Below are experts of layer 7 (counted from 0) of a mixture-of-experts language model. Rows are named router (the router's row for the expert) and show model dimensions 128-191. Each number is 128 + 24 x the weight over its row's rms, rounded and kept within 0 to 255.
After each expert's rows: a language model's description of what the expert responds to; "raises" lists some tokens whose logits its average output raises strongly, later layers aside. This comes from a sample of Wikipedia text that the model never trained on.

# expert 46
router [110  87 117 101 121 156 132 120  90 113 110 104 157 129  98 122 142 109 144  87 111 113  81 145 137 114 131  99 178 161 133 119 159 145 137  98 152 144 142 120  97 170 114 131 103 113 139 119 153 123 106 182 112 152 127  92 152 119 140 168 107 120 147 119]
It responds to: Heading words after a place name in infobox lists, especially Location, plus Road, Street, Creek, Town, Singh and Khan after names.
raises: "aking", "red", " becoming", "ping", " since", " although"

# expert 61
router [116 122 110 127 152 118 141 151 125 150 121 104 171 142  85 171 131 116 121 116 120 128 127 139 125 111 148  84 125 141 120 116 132  83  82 112  86 130 133 112 136 169 110 148 126 113 148 121 106 132 128 157 121 133 138 183 141 120 135 123 106 129 154 139]
It responds to: Middle pieces of personal and foreign names or words after an opening fragment, such as D-ile-mma, D-ary-l, Sp-ital-fields.
raises: " Islands", "ken", "lies", " miles", "ly", " Province"

# expert 56
router [118 101 106 121 126 160 108 136 113 135 119 104 141 140 114  93 149 101  92 130 162 101 104 153 112  99 135 106 136 149 158  93 134 103 133 120  87 158 135 150 123 166 120 148 201 115 162 135 123 115 127 117 105 146 137 165 141 110 134 149  94 134 137 115]
It responds to: Place, country and competition name words in sports and politics text, such as South, Romania, UEFA, Premier, and pieces like An-amb-ra.
raises: "):", "oy", ".", " control", "-", "v"

# expert 62
router [120  90 106  95 134 124 131 143 105 170 112 105 145 135 102 173 154 106 136 103 101 111  89 161 116  94 147 105 157 162 146 104  99 129 130 104 129 148 155 131 131 146 109 140 119 110 146 106  87 113 155  43  94 127 144 144 164 114 142 129 103 128 137 134]
It responds to: The letter j inside Slavic or Dutch names such as Zrinjski, first names at the start of credit list items, and semicolons.
raises: " Released", " No", "work", "\n", "e", " ("

# expert 41
router [112  95 127 119 155 135 100 131 109  90 125 102 152 140 109 142 158 127 149  92 109 116 122 148 108 110 152 100 142 171 166 117 168 137 129 106 150 152 107 146 120 155 122 141 167  97 153 108  78 102 141 114  99 161 143 160 159 147 145 134 114 100 160 129]
It responds to: Common nouns right after a or the, often people or objects such as ship, leader, grandfather, parents, with some year digits and word endings.
raises: "ren", " light", "ves", "ust", "ven", "cer"

# expert 54
router [121 104 101 133 147 125 143 119 130 169 103  92 160 164  94 142 163  97 106 107 133 123 100 155 101 103 135  90 160 145 108 101 113 165 100 114  93 140 114 135 107 156 118 161 109 120 149  98 118 118  58 150  99 130 152 132 141 136 151 142 108 105 173 126]
It responds to: Semicolons and commas separating names or results in credit and race lists, plus Japanese and Korean characters, et, ampersand.
raises: "ess", "air", " impact", "ats", "ough", "att"

# expert 42
router [107 106 113 109 142 117 102 129 129 150 126 112 147 118 105  67 138 110 137 101 132 111  97 141 128  92 152 117 160 156  82 124 153 145 115  91  98 131  91 146 108 151 113 144  89  76 138 113  99  98  74 156 104 140 161  94 160 140 136 136 107  96 157 116]
It responds to: Military and organizational unit nouns like Squadron, Group, Division, Class, Party, plus part, million and large-number pieces.
raises: "orship", "ic", "illa", "of", " EF", "als"

# expert 14
router [100 117 121 112 183 142 128 141 105 148 128 115 145 161 125 128 145 108 152 113 140  89 101 143 136 106 142 139 152 137 161 120 119 124 129 112 126  90  99 138 110 148 127 163 146 114 152 112 115  79 103 137 111 160 137 133 151 125 145 145 115 117 124  97]
It responds to: Function words opening a description after a subject, such as was, is, a, also known as, often, never, still, especially in biographies.
raises: ",", "),", " terms", ":", ")", ".),"

# expert 26
router [123 107 124 116 156 117 134 152 104 118  90  75 146 117 113 170 134  92 148 103 122 125  96 147 132 115 128 122 142 158 119 115 147 127  99  93 140 128 133 144 113 161  95 145 146 127 148  99 167 110 121 128  95 140 138 170 135 127 164 146 121 115 151 121]
It responds to: Second or third pieces of names and rare words after a short capital start, such as Ar-ct-ocephalus, L-ect-urer, Pil-k-ington.
raises: "es", "s", "ational", "i", "ials"

# expert 43
router [ 94 130 114 120 145 108  59 124 111 102 136 122 146  96 118 101 159 100 163 101 139  98  94 117 133 112 165 115 164 139  91  94 144 146 102 106 158  78 112 117 104 143  95 153  92 121 154 120 119 111 118 168 112 152 130  40 139 169 153 169 134 101 130 123]
It responds to: Demographic statistics words such as aged, people, households, plus %, km and LaTeX pieces like \frac, _{ and ^{.
raises: "b", "c", "min", "e", "m", "dy"

# expert 21
router [128 112 109 120 124 155  93 121 153 142 125 106 149 127 133 173 153 114 114 107 167 113 126 139 117 104 177 120 143 117 144 102 122 148 122 112 145 114 107 121 125 137 106 156 186 108 161  86 135 108  91 107 104 147 158 123 162  93 144 112 101 106 129  95]
It responds to: The articles a, an, the before adjectives like new, few, large, and the first letter after a hyphen, as in third-wave, three-finger.
raises: " from", "ary", "ested", " before", "aries", "res"

# expert 34
router [104 113  97 153 153 126 130 141 101 132 116 111 147 138  98 127 140 100 131 111 117 133 103 146 131 112 154  92 147 134 150  99 148 141 100 106 181  97 102 144 103 160 104 148 139  87 139 105  91  94 113  91 104 137 128 164 158 131 146 137 104 119 169 116]
It responds to: Last pieces of multi-part place and proper names (Hong Kong, New Zealand, Sagar, Lagoon, Malami), and the or The opening a clause.
raises: "illo", "ño", "asia", "ily", "rez", "oid"

# expert 24
router [111 107 124  89 117 119  81 157 121  95 126 129 162 168 124 133 158 112 114 137 138 101 114 157 121  95 165 113 135 150  88  98  94 155 140  87  94 120 143 144 118 165 100 137 147 113 140 106 133 100 140 154 112 130 140 143 150 137 151 153 105 122 149  97]
It responds to: First pieces of infobox field names after a dash (Size, Enrolment, Population, Website), and relative pronouns who, which, whom.
raises: " claim", " as", "ology"

# expert 47
router [112 107  98  98 155 143 126 144  71 199  90 104 140 125 118  64 168  98 117  80 126 147 111 150 138 109 159 135 145 134 133 139 148  91 131 104 119 107 127 142  95 129 101 152 124 154 159 113 154  86 130 149  82 152 124  72 152 144 161 138 123  70 122 120]
It responds to: Inner pieces of long or foreign words, often after a consonant, as in Democ-r-ática, Osc-ill-ation, zero-em-ission, path-ologist.
raises: "ures", "ure", "ese", "yr", "ya", "ured"

# expert 38
router [ 67 100 120 125 140 129 135 129 102 126 109 101 148 162  95 136 147  99 120 120  90 130  79 146 127  95 151 123 170 140 118  96 135 101  93 112 132  97 130 152 110 157  87 145 176 129 142  99 155 103 132 159 126 133 113 104 133 141 140 144 116  84 163 126]
It responds to: Head nouns of institution names, such as University, College, School, Museum, Gallery, Festival, and commas following these names.
raises: "iding", "unn", "ugg", "ui", "umb", "andy"

# expert 11
router [ 95  90  99 135 152  96 110 138 107 160 108 121 150 133 102  82 140 114 137 104 120 114 121 122 119 108 150  95 150 133 129 110 115 131 113 120  97 138 120 137 109 161  93 157 120  59 144 112  93 102  81 178 102 130 143 108 156  91 136 163 100 107 150 123]
It responds to: Capitalized word starts in lists, tables and track listings, often the first piece of a word, such as Gen, Min, Pro, Seoul.
raises: "ares", "h", "ela", "ham", "1"

# expert 27
router [106 138 109 146 174 136 112 152 118 181 100 120 143 149 121 142 148 111  74 112 114  99 123 120  75  88 119 114 148 152 125 105 122 126  77 119  99 131 157 161  94 157  88 180 163 131 133 119 122 107 133 188 106 142 161 155 139 173 165 124  86  88 177 112]
It responds to: Second words of place names like Carolina, States, Korea, Africa, plus as, to, at, and pipes or semicolons in score tables.
raises: "an", "n", " service", "bi", "im"

# expert 8
router [ 99 101 114  88 141 120 121 138 135 147 117 108 154 151 103  86 161  99 149 102 126 120 101 144 109 109 147  92 149 148 140  96 147  85 127 113 113 109  97 123 111 150 105 160 159 127 163 105  97  79 116 116 115 153 161  71 158  86 151 151 124 123 134 107]
It responds to: Sentence-ending periods and table pipes, plus mid-name word pieces after a capital letter, such as V-ib-e, M-uz-alevsky, G-ran.
raises: "es", "hn", " River", "onia", "hes", "hip"

# expert 20
router [ 99  96 115 143 144  98 134 149 132 112 123 118 160 121 103 121 148 108 145 112 104 131  99 141 111 100 142 109 148 158 123 100 148 119 102  96 121  81 114 152 131 141 115 152 177 138 154  73  41 126 123  88 105 135 136 126 138  88 146 144 105 117 141 116]
It responds to: Word pieces inside common or technical words, such as cast-ro, cyl-ind-rical, accommod-ation, plus such, slashes and table pipes.
raises: "ment", " and", "ments", "ings"

# expert 23
router [ 98 133 103 120 160  90 128 152  92 101 103 100 143 136 121 117 170 109 116 126 139 121 123 159 118 112 181 106 142 158 144  84 187 139 103  94 110 122 138 144 101 153 114 126  75 136 148 132 143 105 136  94 120 141 143 143 143  73 186 154 127  80 168  86]
It responds to: Line breaks ending paragraphs and table rows, and the second piece of a capitalized name right after its first letter, as in J-er-ome and J-ul-ius.
raises: "cl", "ly", "ness"

# expert 4
router [ 97 129  90 148 171 109 107 151  93 118 132 108 172 182 125 145 169  94 135 101 114 122 115 154 131  87 179 107 144 141 113 104 138 117 114 112 108 100  99 128 126 150  99 157 164 101 147 113 123  97  98 100 119 162 149 153 130 157 145 135  93 104 141 137]
It responds to: Digit pieces and decimal points in the middle of numbers in tables and statistics, such as vote counts, percentages and coordinates (56,16|1, 8.17%).
raises: ",", "ry", "ike", "able", "ing", " and"

# expert 3
router [105 118 108 126 134 127  82 130 127  88 113 109 146 139 113 156 139 100 130 113 159 119 110 161 129  94 143 105 162 152 108 104 138 124 130  98 181 126 165 171 102 145 112 158 130  92 144 113  87 110 152 113 131 127 144 106 153  86 156 130  94  92 165 122]
It responds to: Subordinating words like when, if, before, after, and the first names or name starts in narratives, such as Tom, Mike, Cher-, Serge-.
raises: ":", "et", ";", "\n", "-", " :"

# expert 12
router [103 108 100 126 142 120 117 135 115 138 110 119 136 146 110 139 150 103 125 124 109 117  88 140 127 106 136 100 150 168 156 114 140 155 117  96 132  80 117 163 126 160 112 144 144 141 115 118  81 110 145 154 100 173 139 138 162 120 157 140  85 120 153  95]
It responds to: Opening quotation marks before nicknames, titles or speech ("Ace", "the Tribe"), and line breaks starting table rows or paragraphs.
raises: "on", "ing", "o"

# expert 57
router [ 91 106 109 115 139 124  99 143 121 135  83  91 158 152 107 160 134 107 153  97 125 115 100 155 109 108 159 114 138 156 191 108 181 129 126 104 160 122 111 150 121 152 104 142 136 108 132 113 113  96 132 113 106 139 153 145 151 114 158 138  82  96 131 107]
It responds to: Line breaks, periods and sentence-opening words like The, In, However, During, plus See in See also and web domain endings like com.
raises: "ason", "on", "ean", "es", "cent", "en"

# expert 22
router [ 95 111 122 173 139  98 137 141 121 105 100  98 140 149  93 126 140  99 128 104 132 125 122 131 108 107 142 107 135 148 119 114  86 160 101  94  76  88 112 122 119 135 110 149 101 122 142 118 109 112  64 138 109 138 157 134 145 160 144 156 102  94 141 128]
It responds to: Taxonomy-box labels (Clade, Superfamily, genus), There/it/they as subjects, and the first byte of Greek letters or symbols after an opening parenthesis.
raises: "atory", "chers", "th"

# expert 13
router [108 100 106 140 147 107 107 141 103 130 109 119 145 124 106 112 144 105 126 100 159 132 104 120 119 116 152 106 144 168 166 103 144 168 121 113 104 102 123 155 107 160 106 142  70  74 133  95 140 117 110 159 130 182 142 108 170 105 150 135 112 118 144 110]
It responds to: Degree, minute and second marks inside map coordinates like 55°59′13″N, plus dashes, ½ and × in tabular listings.
raises: "),", ")===", ")."

# expert 53
router [ 97 106 106 134 154 162  66 148 105 137 133  97 152 163 112 160 136 117  84 109 148 130 103 130 154 107 161  99 153 156 167 114 124 147 128 119 105 153 155 144 109 135 114 140 199 130 158 107 122 121  88 166  94 152 127 127 147 114 154 155  99 103 131 109]
It responds to: Hyphens inside compound names like Île-de-France and cast-in-place, plus common nouns after the such as town, city, village, engine.
raises: " –", "\n ", "che", "ly", "–", " -"

# expert 15
router [112 100 111 133 138 162 140 145  85 130 109 112 156 119 105  94 152 113 137 103 110 123  96 142  86 121 138 100 157 139 200 129 131 136 123 113 141 114 126 154 123 136 103 159 146 110 152 104 149 124 100 116 105 141 132 165 152 104 155 145  94 130 116 136]
It responds to: Past-tense verbs and particles right after he or was in biographies and film text, such as won, wrote, directed, out, up.
raises: "te", "du", "ning", "se", "n"

# expert 37
router [122 112 124 102 142 120 128 129 136 108 102 111 149 124  89 124 144  93 139  80 135  98 102 123 103  98 139 105 159 140 178 117 100 139 142 115 109 136 110 171 116 152  96 121 114 104 133 114  80 125 131 150 102 154 160 141 157  95 149 182  95  98 126 103]
It responds to: Single capital or short lowercase pieces that begin names and words, such as species epithets, surnames and transliterated names like Mak, Bol, l.
raises: " –", ".", ",", " |"

# expert 2
router [ 92 115 122 132 153 138 143 128 124  93 110 100 148 156  99 119 153 106 132 109  94 106  93 158 132  97 136 115 144 155 135 105 149 140 134  92 135 154 110 158 107 161  86 157 173  95 160 127  96  98  88 144 107 143 156  78 155 166 155 162  95  81 148 134]
It responds to: Latin word-final suffixes in species and genus names with author citations, such as -ensis, -idae, -icus, -ata, -i.
raises: " success", "c", " major", "rain", "x"

# expert 28
router [104  98 105 122 142 120 107 160 106 129 103  83 154 132  85 113 146 102 127 110 121 106 110 151  97  94 149  98 140 150 129 112 107 131 106 114 127  93 121 147 107 152  98 166 122  82 143  93  81  94 123 169  97 138 131  79 147 127 152 159 112 105 149 122]
It responds to: Opening parentheses, table pipes, The/the and capital-letter pieces of abbreviations, especially the S in U.S., plus local and Its.
raises: "fl", " he", " (", ")"

# expert 36
router [ 95 111 111 114 127 130  71 150 130 157 109 115 134 152 102 216 152 117 182  87 101 114 111 135 104  97 128 110 143 159 145 115 136 148 121 112 130  96 166 126  99 145  98 133 145 121 135 113  96 116 101 142 122 141 135 110 158 138 150 142 103  89 158 140]
It responds to: Pipes separating table cells, semicolons in lists, and prepositions of, to, between, into, until joining phrases.
raises: "ing", "–", "es", "-", " to"

# expert 17
router [107  96 104  96 123 128  71 122 115 143 116  67 144 118 136 116 145  82 140  91 171 115 104 138 121 105 130 115 139 141 136  93 141 116  91 100 137 109 161 124 104 137  89 155 103 131 149 110 138  97 125  79 115 140 170 140 164 120 138 163 137  96 156 100]
It responds to: Prepositions like in, of, during, at and from after a noun or verb, especially in titles like "Championships in Athletics" and "University of".
raises: "hip", "iled", ":", " all", "ever", " height"

# expert 1
router [117 120 108 136 139  85 152 135 109 120 117 115 157 138 108 101 145 108 102 112 105  53  89 140 146 120 110  85 165 129 142  95 135 133 112 118 109 129 144 101 119 165 110 158 131  94 144 113  71 110  65 146 122 126 148 124 165 140 152 163 112 136 136 104]
It responds to: Line breaks closing a list or table entry, especially after goal scorers in match reports, youth-career clubs, and award-table rows.
raises: ":", " theory", "("

# expert 58
router [108 108 112 132 140 141  88 131 140 111 103  96 153 137 121 119 143 113 110 115 118 102 110 138 130 110 160  91 157 146 148 107 127 119 117 106 134  90 131 134 106 148  76 151 164 102 143  90 127 100  86 145 118 150 144 121 148 115 163 148 110 108 156 102]
It responds to: Determiners and count nouns after a, the or of, such as one (one of), each, those, this, another, version, children.
raises: ";", " in", " with"